Weights of a small mixture-of-experts language model, trained from scratch on English Wikipedia: width 160, 8 picks a token.
Below are experts of layer 10 (counted from 0) of a mixture-of-experts language model. Rows are named router (the router's row for the expert), up (a neuron's input weights, with its number) and show model dimensions 0-159. Each number is 500 + 25 x the weight over its row's rms, rounded and kept within 0 to 999. Numbers have three digits each.
After each expert's rows: a language model's description of what the expert responds to. This comes from a sample of Wikipedia text that the model never trained on.

# expert 19
router:506483513473495532482468519506500494486482498516479517496521468510484508471460514509470500537501529527527438526453518489499512476493493559533510516486475514519464480520503539477539511540487505544482547485512522563516458501472508500520482524508512454539513507532490527525482536461467516469490511456509527522495524552519538516505501475456488512531504487513507510537508476484503502527445467462474459528485521482474478523515507476527473489467491527510513480546530465512507528513520500
up0:480433510478502479501497523488514536517483488481516496515448525486520521517507419507518512478533503450511509492510483492476532481559536507511483483482459507488487522531492469510484488498517564523500536488514498464495527528444472492512518555520496500479510512502517502542518518526529547531455515500535476532448518493475533505540532530477475500491516459498489504487510476502505493468507492470496491480490512460492522546536479518535520534510515525506490476542516483483506520505475524
up1:505478538462526493523527492471504501481484492569506481519513480516506507503495502497464499545522470505509533500476514456494513503494509500508488471510496523501477467527503488488509494467475462539479512538497499512494506520488454499528516501481540470478447487499504491515498541524491480527475540488516544441461503513495509478528479506517482529494510548501501518492537440503527481535462467478508465453511543456518509539525462541496553493463505472520483527474455465502497497551491512
up2:492481506494479469472529478502493502515538457498456555519481488500500519496469498480517540498499499511517466491484471521495451555523496502519455529486486493502504502501486479487520522541506491492489492518468509546478486488484469503479448470465539516475486500511517522537454524533501507491480521470511487535517461486487511507510549509457504501505513495492476456461470499432524524508519493511498508501547501464499518548534534514483548515469515497546521559461529496545491503516491536
up3:562527499498511524514506509529454476510470506549526487563513502492490507494479485533476527520510501496485467535455496523506514498463508534474493477504491490494491489506500493497511492531430536475510502510514459536526496518458523489480457509494471494513483504493537507472507517502490520487468536481526499476521510486480471566554497451509490512458479466486507469516544507448495425490526486492459471478493518510490462481491537542464524494522499500494479474491496511493505498533525531
up4:488473490508547495494480479472475498473476499488529503462522438476491493507511505504506500508496518509473430461495528492478507502527517543517545465487484488513482480519482466484546529500486463544489537557511513496497514526480509501523477475503492504469521458488474528503457538500484487482492448442538440551527498467470476506482508485493486508496512515520486516492505505489496512459486500508499473467513495474500526486514545475490492494522530540481502492499524475452505443504519563
up5:477500462462509523504479487526529474528470475489488470537526465506552505522511495552488527507505489485464501509490506491478496495485521507515498504466493523546549498468491504461512481519513480487510490469481525562477543486485456465485507480515501511486472508508477535474490507468456482490493515475492470507484476529499468554536499504483476579507485537540519463506506446516455481493475512447509507494493510483456549479456467487495508475502510478534524475523471526488517498505482522
up6:491514492501513521492476522535521492501512503529476510514488442481505516512532488467525528510484456433520481455490464475527430532515476512497487466494497494487522452496553513506490500500494523481470492551493530510474479488514489516508508502523494465517540510561513519504467545486479508508434495491512522512451504515485486460487464495478499470507514507538533504502498482499514486492485471454490501538534496471465567490490500522452506485515530507477530503521481489518500481498563491
up7:484469511484462496511517432490491498483476528560547523489494499466497507511517487546467507491520501506524519479506479501524475507494528490498489452533498485489456488491520473505457556461465501481498517544518479495510463506506530506517527483529539491497477503492505504493517432470495475479515495531526503503499492504507509530536465501469526495452473483468548511494514478518520526504480518496467471473520551477482522534483465536487501494492453552527486479551474522526510458476486482
up8:484533495493485500521483527505455501482487523509476499526472521476473503483443473454522526538490471475483491478511479502515482477454475503510537508505503558516491517461491488495496523544459506516492554500539526547471537443460506493470515495480451462484498481497518544447501512495503470474464527515535495520489524518448518472499489526499509519484477497539476504490487451479493462507484473485486520530522493481487566506482474537474476457482504510520507477512494500500507517472477475
up9:497504506529505495502469551540520500508483480489495498487501517482493470500499480505501537492488474486500469519508551498532482536558469512514514468483502524533496520526453532494501485488503497511506534493524486510467531517483515492514467535504519463481553564536535480464483465506489480496465507495500443488483496507443494463496487536516489508524504489493470492525480509476478517533457474469510519499507508477486523534483543483442496509519495507549479443472524455455508491477449533
up10:497502491516495501542526491498494535493486497464519465515540518466468483485510503509535500457504461514472493531506509510457513490494504488499524457537511507522496469460530463509489517492505494513486493512489427500549447500507503547512490515512518510512521474532512469529487503499520548475493571507541480477512509464510531494520505476468486495480486445491521442519523534484496460505502483510453451481453497477474475510503462474483505503511494550465494450503492519525490488526455512
up11:505510490490534521557485504504492488514494487475507468537485495502518473521506509545510517557500505483522516497490481506431515508524574520460459429491470479552489474490494489504516543466490486467526523518520495501482492521493475506494475529528504524508479466486517471528501490415474476473470510496504502505485497497495501525522498485486512498533534565526442523504516514493517519535483524509481520497524521528417503520494498487499522485538506489525515487490531508522491497505504498
up12:444478501490511523513475539506508526518507469478467529488483467485528501485503540514512532493476509496498506583504483510532507490502487480499537459499476508520524497478453497474472500530469511506502493492525509529507471467501511515479473496463468488494508436539491520514473541460517475542487503499448466503490485506478488561518479526471439478498465516514483461512542515504468453507482532531478477458550482486507472510522481502494524468512469504522487499484492478528499550510508513
It responds to: Personal name starts. First pieces of personal names, especially in tables and rosters, such as Lu, Jo, Marc, Nicol.

# expert 43
router:504488500510527518483515541486474548504499500525541449497475504535479531524525523489470502476511513461529531456484492486544518497487472483522489461499512499505467512508480508458481486456509490475513480555544552502507496443543506500532462534523486467534501508494524478480530503489481497469483528503507535486505492537528477510498489523538488471504559527490502513495446525510520501500508498470512497506485523517488519487567525500556494511491483512458468544486487475454524507496499542
up1:484447494505507480497501531477524504530469474499481527493521515502492512465504540483502520532462492524479525495514505502490441484477466510453538495512456521521479485459480488516512485481440472483458488498560502480497451502538503504504486539511490481486482542514507486511513483513506496475486562537517463524491493518475526495484510500452488527480527493478504559532526490545511488493497444442529494503505495514434493493471502531508462500473503466499493505515523554501500469500514522
up2:470458486549481500509478487517499476492530499504500512559459476474485493467506476457522533468503502493470490506466458495487478487492522506498453537523521488537491498499478549466519500482464527559476514504478495479487498466485503497490483528438512473491494499540492459528487475499481509478494512492518514484490504512466481512504508458510518518509486506479517510532489494517484482508453502552464425499500496500493484503455479533470504447495544502515419480505499476540526538501522492
up3:472499469508504475512474479502516547516507479500497488528464505496527483469527528502536555479469507458534522490471487459498475498532558505483473495515500497506505508498478508482507455459514495573506515490489498516514488561480490472517498500532520457477429472487533483509490480478515517474509517516536509557480510484492431464507487511495489517504522476479500541494478463510451508506493481496519534521528521495484541492508512476479547522499466502492483494499503449485525493534453523
up4:499487506464566478518483487462470497486477462498534491457506501521497463496505516496503489491519492510497479500510492545529540516548506501450483428465474525498450521510522495518566480500523489454507490491501502497472492516460516529483514518517529472459543485531515529497528490503476501456493556496489499512496516529494472488461500467482500513492504482492482492522546503479532443521547460490494538509532482505513531486514512485528536525498524500520479545531537513533481501489518489
up5:521496541490478521510533501495504540505522453503525503459516499507555483478526469523501495488519521488500455515508480498491512539467499493530517434514522476498462489469461511507538517500488476480553470528486537514497520493478520540535515471517478495528526508478496506493515501506476463518542526525520506510525501530465489512472502559471486507484523538560460466443501504482490504500519496457513498488505472502523548508503505528493547545528505525484484526503491452534499486518481550
up6:499497493500508536534465514504501525528486492487550483506510483466509486548475495517506511473493472459564508500447500481512498552452519501493501463500471506505481520523507472481527493502496485535509501572463527495491479474491494506505511524503487535507498507505546494498533478506487490503536498514474503510483473526510477523506453523503468485531529418523499448503483479522518466522478489532494479460553529483473551493538482529484460531535466531486489475491520488495527502469526519
up7:487500500525468511496523507521515493535509519449528484479498504498482578525490436524501484498467517551535526495559468490505480515474493493512499542512485505506515491486488502508518505541470504528519488489499462483542499501500507465479506472513490513480482527513502507498499497496512502557515508472495513525500429513473495466547546480521515478463506478530511527552469525491501484506538471546485521530487481506483515509490497474475517562458561464468499482470497488477487500527521536
up8:453511495457491523529544489492517461471537477507513474550547469532480496515504490488486548511490494468507468449491502540521494479519526540510526543491483512472507546521496473453505497464455480495510509523529505475507514468511475503525505499515498512506500547535493498468498480497477534506504473489556521498467470493478509522477555487530500519515529496500530524528481551504468484517512514492501482537469560496515501490451521542481512545497526474524489472526502488512514518493450511
up9:492491494495470460528495508519476547526519524520511554485526516521501477524499526518520475457515500537557544524520458486498480505456537501460472510489441489531539507504506504515506552462517500510501497464499517522516507485541491536526490530506536511496546501527533523489527496519483491492536520524524463516522547458511524475495475530462444509478547476528497500520474477506498550497527544520518483494495458510522495521538511478529507528491471497492466494477507514501488478504528508
up10:505502528542521505524498444535496464512501454468512496550517464508489513535523510540520489455509516487517520508464500481450523506525533499504449535538502476529556479485500497491470515493511485514530496512456508510521483495497526492503516466506470481504522554475506444462505509487563512504507507447483504467513497490488532509500517514492525477491525452491497518456483513492523532511488504512504507548456550536517539498515512531478533524478531503502470506479507487488455496533470510
up11:483497523492507487521475475541500501461481472511490475510486482543517515530474491502491540476494515512515511512483492509478505485516488517521486484526539532441532476475493449463502509519451492498483480540508497478499488484524476562499469492494505495517440502517550539465472527523466481478472509507515492509562501495477489490495476492504458533490545508486559502464500519511484526511499490514515452476524479480512563488529514458519466544467565486514510522523485515501528513508525514
up12:496477480484505516526512490468534509504522471548509527506468524509532503494499470531542512507490508495482484493450525556474514468482463510452511549484513521519495506507458486440472469535532462471493519489487498496507479432491481518490523515506521484510465530528531521511516498436498494508514519495516479511472478499542529483500523483504523468490474504487564470439493501520505480481479532501477471490514507448512484498492485483540487524502528499524466528498466520510547485470511544
up13:481490520484506497494531494490485500502518471432469517479540512471473455494424531518522503479485460494559486485501464468471492541471494504492503498542456487524461469479478539472476483496489500470486508485485447510509514506515475525499534497534465504496496555511465530481533507483469538491503509498556527480527494516455480482499504482483464485499520498497468507498478512552494478502476471523508473505498466520469500476470497508478462497476495516492500512551532491466474506469465532
It responds to: Leading digits in numbers. First digit of multi-digit numbers in scores, tables, coordinates and years, such as 1 in 10, 2 in 22.

# expert 48
router:490499520518552518514535495499496531477495493424540507476460487512440527488494497520482511517530536505556501481467472508503436481462510527541503508467523535478514498501507501489523490474501495516524468469474487502561497513504532479580479512521499478501481505501487545486495467547473469506494469464498491505524514491493495494489490484528531455466532481528487519511496466484484546515514479480504479510487496487504493506510507446526508491462517498454518509535493489551474501519528485
up0:520497505497506478517514414516523507500464524496521492498511455504534450481526505450527483545538491497562495499480455519493463469529529511512510505525511501463496491453505483517495518490505496476498492470513463518519458503510542501506479497507489480492509495528489533496529515467535533522451480493502494441530499515535522494496426520485471482491560500459501495499495502498477528464518497481496490497508485496468550497507501489555525501527504502533487499481502451490474510548525499
up1:471498504489502541521511481493521527461475520518470511497510434500494492492450479480512517494502468527499519523508504500467488530498468513454501441445492469503552503479536478514544495507517481527518493533470506499562516486482498468511539522477515521499548543460523502517513504464503494512537507530522488503469541509474486523526477517498515483445523478552460510495485520494514498534469541494483480532491488485476520498486528506487467493443488499488503543484462495508450487537500491
up2:506473510504464518520481520515504541504508476482539499456500503496505490501516465508496535500468479497525513485495482534478464527502472471515507528554487562481512575492485551491500467504510472498517466470554530489463524509469502538517504511508541505524484473493468524501493495514504474499493535453497492538510547507456543517499509503453484512527550527476486469485495499523457531498487513441497490514523548520474535502473474498459517528481495506476495517538498479500490517506498549
up3:518504521486494514525475512538477487488454463500505505527515558496463483512492498489499485498490509525527510493515483502484514491479514517506488518486512502437516512522512482491531517496515520439518483503514513485560478491553448518524541504484496507453502517485506495509496457503505469503463454471513477504501446484476511506474519454526552470497523461553515495496510499518511532542480526494475473498489497512478517499472462501538458429476508496497457496454471521536505481541500456
up4:486513534550513502490521497492527537521491497475529540526488504527507488499471472469502486524519490494513540492487484483474456485493539517475511474513498530499483493481481484477490587529508483471546477478476456506530488522516499498522497525537496487465454524516503513503509550513464434503528481490478542506499513535477473494513473509467522510483480479489490556471555449506483492529472500534501533521459509509509488488496476481536492484522503509503507483539486489499436461473483528
up5:499496460484485559526517477527500527525484499454503474518485481503535522519499499496484524517513483500496529500452495494462494471491472488529558498453438534531445466524482489487479547482481480494486494523482518489542501499526476474510483504466509499515545497501503501502528493554487519514497498502494482465526491489493532502492549486510514502573563485451502513493552485512471478519475488495481460479534540508533507519492524548498518467501487463479523491483481509529473475476497491
up6:520497528470482524528527518503514497480504460523475501460490495499463552477472477485490503516466499477487479471456480497487459474496536517479502532485474506501476502465523500503547495522468507507501490495557463471526496468491519510500484511498466521494500500484529470514497513564517495543515497515502496490502549455482496467503464521512501530524562492500537516486493468520521590517501486451489484513519530459492500496501504476518498527453486462531543493473452497524508453492481494
up7:514536517510560516492534495515495529504477523460491535494477500490535479488493458520488529522501527458490528468452490516512521515489507460499509516446520508499531477484537474505511489504508490547522456498496485495560488571578476475516458461478511447490490536478492511511474485547487492536489460482495465519480481500504526517475513507525493475528507475542488477503493482537467522528487469492473484511517472450489514503492527494466522474531516525480495484523506509482523497509502484
up8:531503497473477502496492504494502501524504472465526505471546524447489488488500495506475466508469496485501516478483504473514498503504516471492526512476505516510512509505511509473507445507489468477530505535481491475492508481490468472498520511479484562545443489514526510428510503518484437525486472525475480505518464518487500497489530511472485487525499488472467450521476526518480483479522474484515465381498504525534491526517455493515505461508501481472485474505515526490502545465516518
up9:513505516490491521555562482452487508493489483523514471483488516489481509519481502503498487508519433499497544487490490525548494506516530474454481509508497512546514485481533477529478541481508474524494506483540543524493505489506500477486530472521500497487506492511458482549512474549539466518464459466548481505458513498502512515523492504492493511471512433490519512485541466498496510488480487501514479558489495471471515481485529481477491507480471525499482428476505516483547469473537512
up10:492471455511480532522539494493463470458506506431522485510536496518501529516496435500490512472522514497558490479501487514497477501519450486503492510483433496492496533506472469459488501507492514468499495500509547498495508534457531506486455467493466511472507475482546556484488495547456526522474512502542446497479474472534535473491506505540474528479502462496504511485496565489498548483496512509528494482475530472506508517489513480498530507510484509488486512513508491513507501537530505
up11:481488538511488506516523467510484546423527484472515514519467442515506511506491480530499513512511546496530516518524513541471498496464502487492469498508481512533538492514450452485512484511509485492497478520480476479558474518535550528497508529478486554474516483496502546514519468544480479535519463483511495524512512507464471446516489511480510482456535510519474511532484495516504517502510473496499475545524464476504503499504503482528490516513537508456492501491485457503447485467542492
up12:477513472483474465456474530471485502453516487522513481494453459530531504476469497478534550496510482512484484485521508527442519470532461456520557522517498491480464491513488442497469522496481512480522494481507554465523463502518532467508522495472482496497512478515512515481470519482454526476526477466564505500527512501471494469467479498507481481500511491517519532500463466504491511490485442493497476491490531499524485512474499505508522508476538507520506445501502490457462457513516494
It responds to: Mid-name fragments. Letter pieces inside rare surnames, taxon names and transliterations, e.g. Bre-un-ing as species authority, R-ip-iphorus, N-ames.

# expert 46
router:509512479490492477462522520484499486518526478465469483499490536524513534456465481546498522522525537517512491534541476530473487464470509498492500449499522496471475560481525522577501498492514484532496507466476481498512502513458527499536501518532461498499497498544514476503524515538527521470476502512528479499519549499522512501496516455477526506470491510466462512504524494514494497470511439498470505514497493468502492527515522477489458516524482488535502436525472496460509507545457482
up1:472534524487531485471521492508500511510473506495495498517540505516525480440468495531528506503487515516473490520510505479496488500513479520459468517497451501562497522526517485521482498527515455504507513569469454553488493543501499536465486478486509506481434469482526457482513522480481503557494516523486514521533503461480492501501464479505478502461520485479542502447528519490491503530528510466481552491502506473496531559564505494489526501498494492536516487524519517523502500520509501
up2:526471453514457496495498491538467483493500516478539502520470499485496514511488456537498530504492546440484514499487493496521521557501489504510468503519509531496509519475495499564477483509472515552508496522429526483460477503477526534548468499539536501496501500550521509504478515527475481492511519508501478452470502469520530483503503523484480505511511524485501480479471467531455469507490517557473546478490500522482520449477488510495470493508457482511492463497478543470477514488478492
up3:486486536482518486522512467508491458515480482477490503519467498500504500460477441499494482481476511526448514508493524552428475501502560492461506539535491494528514477450509485514459491495478476502459490475507469521506516542492498525488517492525490549497510475513514509495526482519470493528473487554546478470526494499519517482520518472523492504470487476490459487498523504537507459516549486463463496478468524451498494516498534502497513499499526433510458493511483511490469505455485511
up4:498502506474483479465507478501465506512500497507528465516531524559525479503485486540465485480489516484502552550456516484495465494514486500515481490453499512518553493485472481521502484503512494480470504523478509461548525518499522472510498497512461497509524490534546490487489524490526526515502533476519468471481446496484516487514471436463488509530501465523517507514507496500478463530519483480468509512482493510485506450477504521483562519510534514548509482541499474433535482493485558
up5:494498529528522518491498542512493510542503470491465515514483472535533518491522492514505553517486531523475497534498536519492484531517521531499513500489528564471469502497547496459467521489477511475451521464474509507480532482515529557503477448448514490509535512500532517516556513536486512527460480466487476480484490481450476474493491467447504472516459477525469467493483472486516517488492506481489500533533482528507513536506513476493507476496508460539488461520496487468489488505532506
up6:492469475539493503487507503481498517519457451508541507511497514521523464509464482498540499514487535516490479468498463476494492490468480523528480506440527507504446486506530469488538525502480502471443504481505498512496468513496526447550486533483471484505501485525519446492532502452492502488521470457508482487517506493462462510481483479487467494514470479486499500521451501490526501484500454520537532506536519542497583487523502540503503488535485510517479436478515494501492490492514508
up7:488493469463516536507500485514538468501475467478488496492508485500515492494498505511517496529492558520491518499487486484505539482478483520541510468514513529529506551549550534561479504522505458492532514528490528486515529510524476561516499466439507475515493495501501469554523536504503499463549516499483456463457544540493524473554510488515471497493485515513504527519498482491491468514519445484513516513486479479485554484543514540503496513506496486495506488492469491503446478504511501
up8:498528514552482528486496527534508498499506507529520466510518471446560503490510412514479535509519527465539485486479515556482506509522514552456466491507506483525470512477508490520493519515505464517493508494496463487484521508479494519479459517476532544484488524505525510510496485499541443516550530466521499480505518506486450501498485473522511517484509479461479513520501485518496498528498475471509481480537519462496524504504474509511455486545544494516543485507513489541492522536540488
up9:496490496496475523502533509502477485506470482462465499519478461499490556463566484505508506499512498465526518477486523488479479506519505526489529453499544486489472485464515445518514540508469514487493483518514506473463429509554479506532495512510492536454481464443515475504488535506485486482516507497515473489471505493478499484501495512447493468496464494482488463522556520500469466497487529529472522509456519526529530515531498539485470525485557507511503478500502504480471482546494489
up10:472532512487504498511550500492517515485463517543508480506546460462568497462513467523485477472490484517511524502496509511504468518472501482530538442471514489545501486528495483559499523521506487500463462511485492519526516513469495542529532500490519523498459497473524528487504516502521527539484503487515495494502507531481477494560511510462541502487529472460478510495476513517497486529504464473460529478499471513521495524515520522481531465528536463555468516493512476511477496559476498
up11:512498525494531507495511454484482482464521527502474536485480483494549502454499505555493560511502515467464498521537455539473483430495533486490498484486502516529516528469504485476529544523537493525522516507485495483545482526489466490481462530449464504509480475486512530501539500501507446454515502525519507492533485488457510502552461503467545491485483477491529479521481515492493510480515499524497555495520475499507544510501512510491501531505547487518503452516495512494504484524510527
up12:488492506517509499502482531523531481459452467508497514466496503466516502569444513505558522508518501461472516479488477448485469495518503510531498481480517502470492497495508472520508469515463443552494501542496509456474532508464548475478453486488528506566477526514518508535487533517497539523509505535534471506502507472502453494506505478494509516534481508457505520539519475529487496511499520535461494516513501455492506502526470509479504526544508511524469472494502463492508494533508488
up13:528496473512542453480506505507474465520461502486510504534453475539500496490499491513531542461479514511531469530531511496508501485518534521465514492519456483487495488511503452503479490524521512562480519492487518482516490514519477496498477527477490490514520499521567475548517486561484489480465478498518479486482553522523508534535442478488529491481469466519499492520478471544507456501530509501468473504493509477470493504485482510538485526504508483498488497466445532488455508478508556
It responds to: Scientific word middles. Inner pieces of Greek-derived scientific and place words and digits in numeric data, such as hierogly-ph-s, Ast-ron-omical, Sciuro-gn-athi, and 0.0.

# expert 11
router:493483553479540515476527480497493473455485512492480485532524487537536510483525486479459495484545496502466508534489520503525507514493471474458504470502484460491449499461528511486514542513514488480509527533509485512478517499505498534450524479533473450531519514480531520508495523536551556482478512508485519495545479534456485483511492521487463454508477507473484505500473541483526488516470479520520507476476503516519513497465501487511518470493513503477507444493452507499454534515444519
up0:513486527500521499495515507509532515516502444472496474519541515470512498514454482529524480514510488501444505514494494474534508501553517472475527489479487484483458506495490492493520519526490496509479513466457548530523480532501494507454519489484548482479466496503539521507520500511499443531521507467497534476507447527506524446518487444477476505461541490474514515507503503489511527503557503519466513492527497532519546489528512506496506426469477501510471457466497492479467473480490530
up1:488507498489484460492509502498503537485474529514530526523514467478512476500485519503508525471525498499517508467480488497524505533553510486499501505491448490514510543469477482514543539487517511403488482505516483535458487497500478450498528513500508464493513504534550504505528485525539524498511495487460483458476520511481496495470525499499484506467486535557467503487538518490524473507530501458475459461522496462490474529442492514461520529502506493503519471504505488498449437485514507
up2:448535520503514544465518508499491523532465486471451489516495498492507499505486430496501489475515496477534498524526495520485510492481499488491536471484529500499531484478512517515502511525472483470498507525561501505506485530478432539486501498520446496498472528519492508521546530487504484513501495488490542514496500515503474482475467509497460500473550477481519504496523559499526454498483432489513509526474543516490529520531464486463522482521518496488455463497506439507471532479481532
up3:485492451526522476512455465467466458505493503524508496499512493508510466485514468482504553513504515486488506519467482487490544486494475532492480517517479523469491487485479507476535506485474533507486528507511507479498524513503507472486517539503460468495560490541514515497532499563529499507496531493536490499531469509557502523532484474527510515523502501479471485511568512491486446517496481500554462489541457500496514522508501452499517480476517557496486546438499531534477509506501473
up4:464491473493477508512498472502548463527451493520498492540546472502495481471480511494523519453533484489459496511476512449507475505480517491505503528517503509465480497444481495510510551514475513502498515486500520514530484461485505526527507485460481468546518549498528540520500513496539493519505480495463483527518499495438533514482496487486474491530507448511547514474508503510553483521549457495546509494477477518501536538470477490526505486499496488500459503477499548510471452528476512
up5:518485489546460521493511515518486478473458484487546490465502481475532486497515483514538508469499519521444475511497505521535470502492506477463490506563451497526499509472508513475522488502541548540490503470452468505516459511518479496539470535513517459519510489453507499508521480494501522520492520495496504511515469491453529525518528530453469451527479499487509488512506556481520529516535512476511496499448498480469532469502479472508489509514507503505468493475475521503470475545503562
up6:504532505504522475551502487494496507487505493468519479490551498493496508527489507498518486520496491500479514500488475488521476538494500487457502519470503455510476526502464502473510515489568464495482493474530519518570468535500506493478531499491518472494467506516576466493516502545506507522515494488545467477523484538460488521501486492501500553436521471495538506508509521454494482503553476509486436492512519518513543492449514526509497520504535547526491486523529502529492483466485473
up7:501541491489500537505500479506462492461476512524476503469545426465511507512539490482489517460535514486497511506537467522472506473476516497513473531538498501513510515489485499488545487528498490506478521538522482474465475533520448510523520514499490516497480540499473550487477489505524493490509499514470476495461494512474528506487491553451530482502467460484493490497484462479505474538480479494471470511501495419496532500483518479513545505542518499467522447459499524519469532491485479
up8:463488505544489536514544477524451459505489479498462542519509483530469496527508468522466516497468463513476554534518524493473490499560525483494482486498479465496480543487494535483509482532474480493528502478481480546471466549491485498513521472446485532482503526476484446483527491492554509491530505481539519486500504514510480518507510527512509501515517494511483468528497549527511497496467509488492553535501501502531547554475461461498510497499529479481496483517499502481477541485490494
up9:468485500457533521530472476492508444489485506505497496483505498498500511526539489495482514491494520507487478484449502507461513478491518468497540537491506504490499531482490479502463509473511462495490466512491501475471516477515534513553502520510496566536510542512472523478497483479493539482463531512454490504484470498466530513460520538437483486531465477510503467476497502522535446533472519464447520514484533512488555468465532452487490487511513493516533505470483526497505525475473482
up10:463566524475488454517495516518523492501498459498510500470502502502482514492493495495486490520536471508491485546516487498520475497481489532484539515469487517503486554519507495492493514508548422524486526511471569463468507510482459524477511492481507520444482520471533523522480491515501497501432506492543535482525489487496506520499546498505501495471476502497536459489496516498483467465515495495499481489514453474489516462493485488514505467512456534480450486500555486512471492451490467
up11:491530509525487525501553482489514504494486491477485438543509509532486475532465495511563493497519463509513504505495478467493478517529491458511519483528499492512489503526524476474469522487490499518512462523491479542517473526510479530500503521490500519512469504499538517561465516435521540487525492511518470534524500504456483519513477481509506473566566472479495478457495536532489509479472469510524477498533489516457530483474495482490495509514490549525511476496481514478448514518468524
up12:495522475519455510465507532464538506507471505460545529573506500487517483512467483489488472470507491500510524467459495515480500507523497437523495506430520532534504532491500547526517483524452483478492511488473460529520504491511460530496458532517457509516529493540517491446513487450486489470516527500441501486502501510490470487487493466498494516486538486483498466524505499510501479511508469509493525567488510531484502527508500491509504446493479511512473495507524522518522505532536504
It responds to: Ages, counts, durations. Digits and number words giving ages, durations, census figures and statistics before years, percent or households, such as aged 20, 15 years.

# expert 41
router:506502491526511524527485521470472523461539521538489543505529461476501499485505526469487458519512489508519537478529482471483468490495538502547460508515438461473487490523517491543496484480515502534524505523497476523461489501519505477472463520512509500526499523479500543484478495478486505457503490532498522518427493500497488545515529519525524503546501505462470484517485505501531492527531496482503529483557471468449516455498524528485503473494502481516521483531484520482478544539453525
up1:487479532517440492529500522482473472513494467490495525492462478530511540463527527526434536521498505495469525509526467514467532482500488459490493470495518519507532436484507498470516509503504511529487514507525486516527501497506451518488490530503476478446502519490494496472458525494518513471488494485529529503464477500477530558571485511467483478527516461511510511505478505468492472478454481527461476518508528485504501497502485503446523484499503529493456480487509480556525512542472498
up2:518498481496486494523511537491460504528501445532511527497514474519526504488521512529513518549475536454505492504541513516499513425490511491524547441543481470498491465496528466482477493495459456552540506518482498514509500478475518496482508478531512539520472458518455503512511492512524470537508479508528499532492504547498525481464564559495491509481495482519480509511487492472467486479513517489529544483460524476482520457488497507533548500488487496471488480513476487505514500514518504
up3:510491458509501471519519515518478544533491492515502545538485509521531449513521505483522526493434516477498549525519465509493455480523481463525514490467482474553473549531525484507500475462496527517518468518507547511530523512495497487474471504498511511566509532489479517478478475490541522550506468495491492526467520473484506512512506521441537483507506504495532504481496497483529518511490515484475495497470435495494488479537509503492499480519546484492507517494458457484472529494464517
up4:490458492522503496505493465509499526461474499544533489500500495514478485476497527499513503514473552526475495491525474530529478507524480523518456519533453509485480522496503467513498520524502489502477463444493520504466504521538554501471458509522499500440469528495483467498503491533478477517469507495556507531472520485489495540509497441468519476534478489477533520496525464514522503509525533489512542507511511551467469480519465493505532554525479507539499505449502506541474484470484488
up5:531500492533499517496505533519480524494535489464497497495518495529514523484493476468469535547485457467462497513508460447482484518492452515545469497524530501526515439492558487505515489484486494534537523472516482500500497534506464519497460512508469536518482500510464537499510481475468507487539520482545466510500494554498503500543459527496495464486500506503501449521482452499496499540475475532469464502515517481511521524534522521485535481456504508521522505452502533511499492505468534
up6:488528461476464495516489508487520523473502526435556483498512511452552482497492526479546475484506479483515460460489479490526509516495528503445458514473491496520501558487464543507513504489511467487552465487521523510538512491505525505519509543515450568525500487514466523473505510484547540515527505492522504493474514496492518513472514495480496515505521473480486487514539458492508496516521469481503497524501469499466493529504522515472563497478491497525509525478525501535491488497442506
up7:497448497513502511493469540469513479492469516516497489500491466494484479474495488559463493493469491508489518493516465549464535468543508524536481445497529510527516507513509454515535492500460507525478519503527455503468507471535479492525481511444547461450503531517456522534499496467541471516500511518477497509483462502514496455513518529509502543532491498459486484501529487500500518509504500513502512530473546504513522497512508480546536466506506510529482462463465530480525507473514539
up8:516551482521451531517475487477489532486555500571534508528525515480543462512506517482505479522482467467498478490499474496501480488527478528505485469494464470480500510446469512493507477505529503534522508517506513502509471533513512511540456525511570518511528510475482542525506469502495509487489501518524479535503505511476462450523498518466474481469496469508499463512510472524496539552511460500519469490497507534485509515481523473487476475535530529503480546520491527469486482484467466
up9:518508530500521503458512476526504492492488534508508492537547508483460490524460501509517446530503515513520520510491529527484515504484492504501468505512499501509527521501555513520523510488490467517464538501481491479467492515516493520526435485494459474485513477514544525517487511558498501516449473542500465526479502491466490482493518475487476465522492512499523478498515443568498473512516474472484504478520525463465462509494529493527548479511518487534537455517503515507432540515525527
up10:539498548458475489507509486490505502506572522511502514529488449480545473516472511522471497532483509504506509490499481476443521446529468525518481507504544452527499497443472537548480518471566494492509520480484469478487469548490534499490497520468468515476506503516504476458510491500493475483507508452495496457505541474509484526485480474507497483522520473509492475515501477518480527539497510512501515450512494444540520513489484485469515503526506494483511501535529487509505470465516530
up11:470499508513516522501498490484493534488525504501495509525479477558505442471477474477464478470517515452448527518551455453488495511510472532480485480508494479531512488466526483512496447522509505510468459445501478490481508516471535543498505517500487467525463513512503528509449488525508503491546547514543503493514511484498506516487471477488511503562490505497491500508489458497530537502446523516528481483562475518531506513472495539514522494509519496533483479514493457491487536487481479
up12:476538479490462529516510467507526527477503481529487549493506487481445479513489477475544499513497516510506485559547520510451478545480508517502503511548511489501491538506482471509536528538482516481544498523502536469483498501507470483507488524511520544523464444477493501426512477513483527526496509503538490503486506513515503521511481537516519507504510477501530504454467507535528477458516456472490521513535444499465502476485519523504472557529473462479505495483503505531514490501506477
up13:526495485505504515505478510500489505507516500491492554506507453481527501486434522512487492492476503479513510477521487489478551497533532485518479524467516492520509476472513511460465538488476529562483527490476483489518482489525490462469464513507499470512516498490523526469482491464499523483507539483518505494487451545537476515522458500509538466474483487516460476531484507492524496502503530508462480447486552453507527532491492463513548496492514503479459479517478434533513503532438500
It responds to: Year digits. Second and later digits of four-digit years in birth dates, graduation dates and release years, such as 1977, 1944–20, 2003.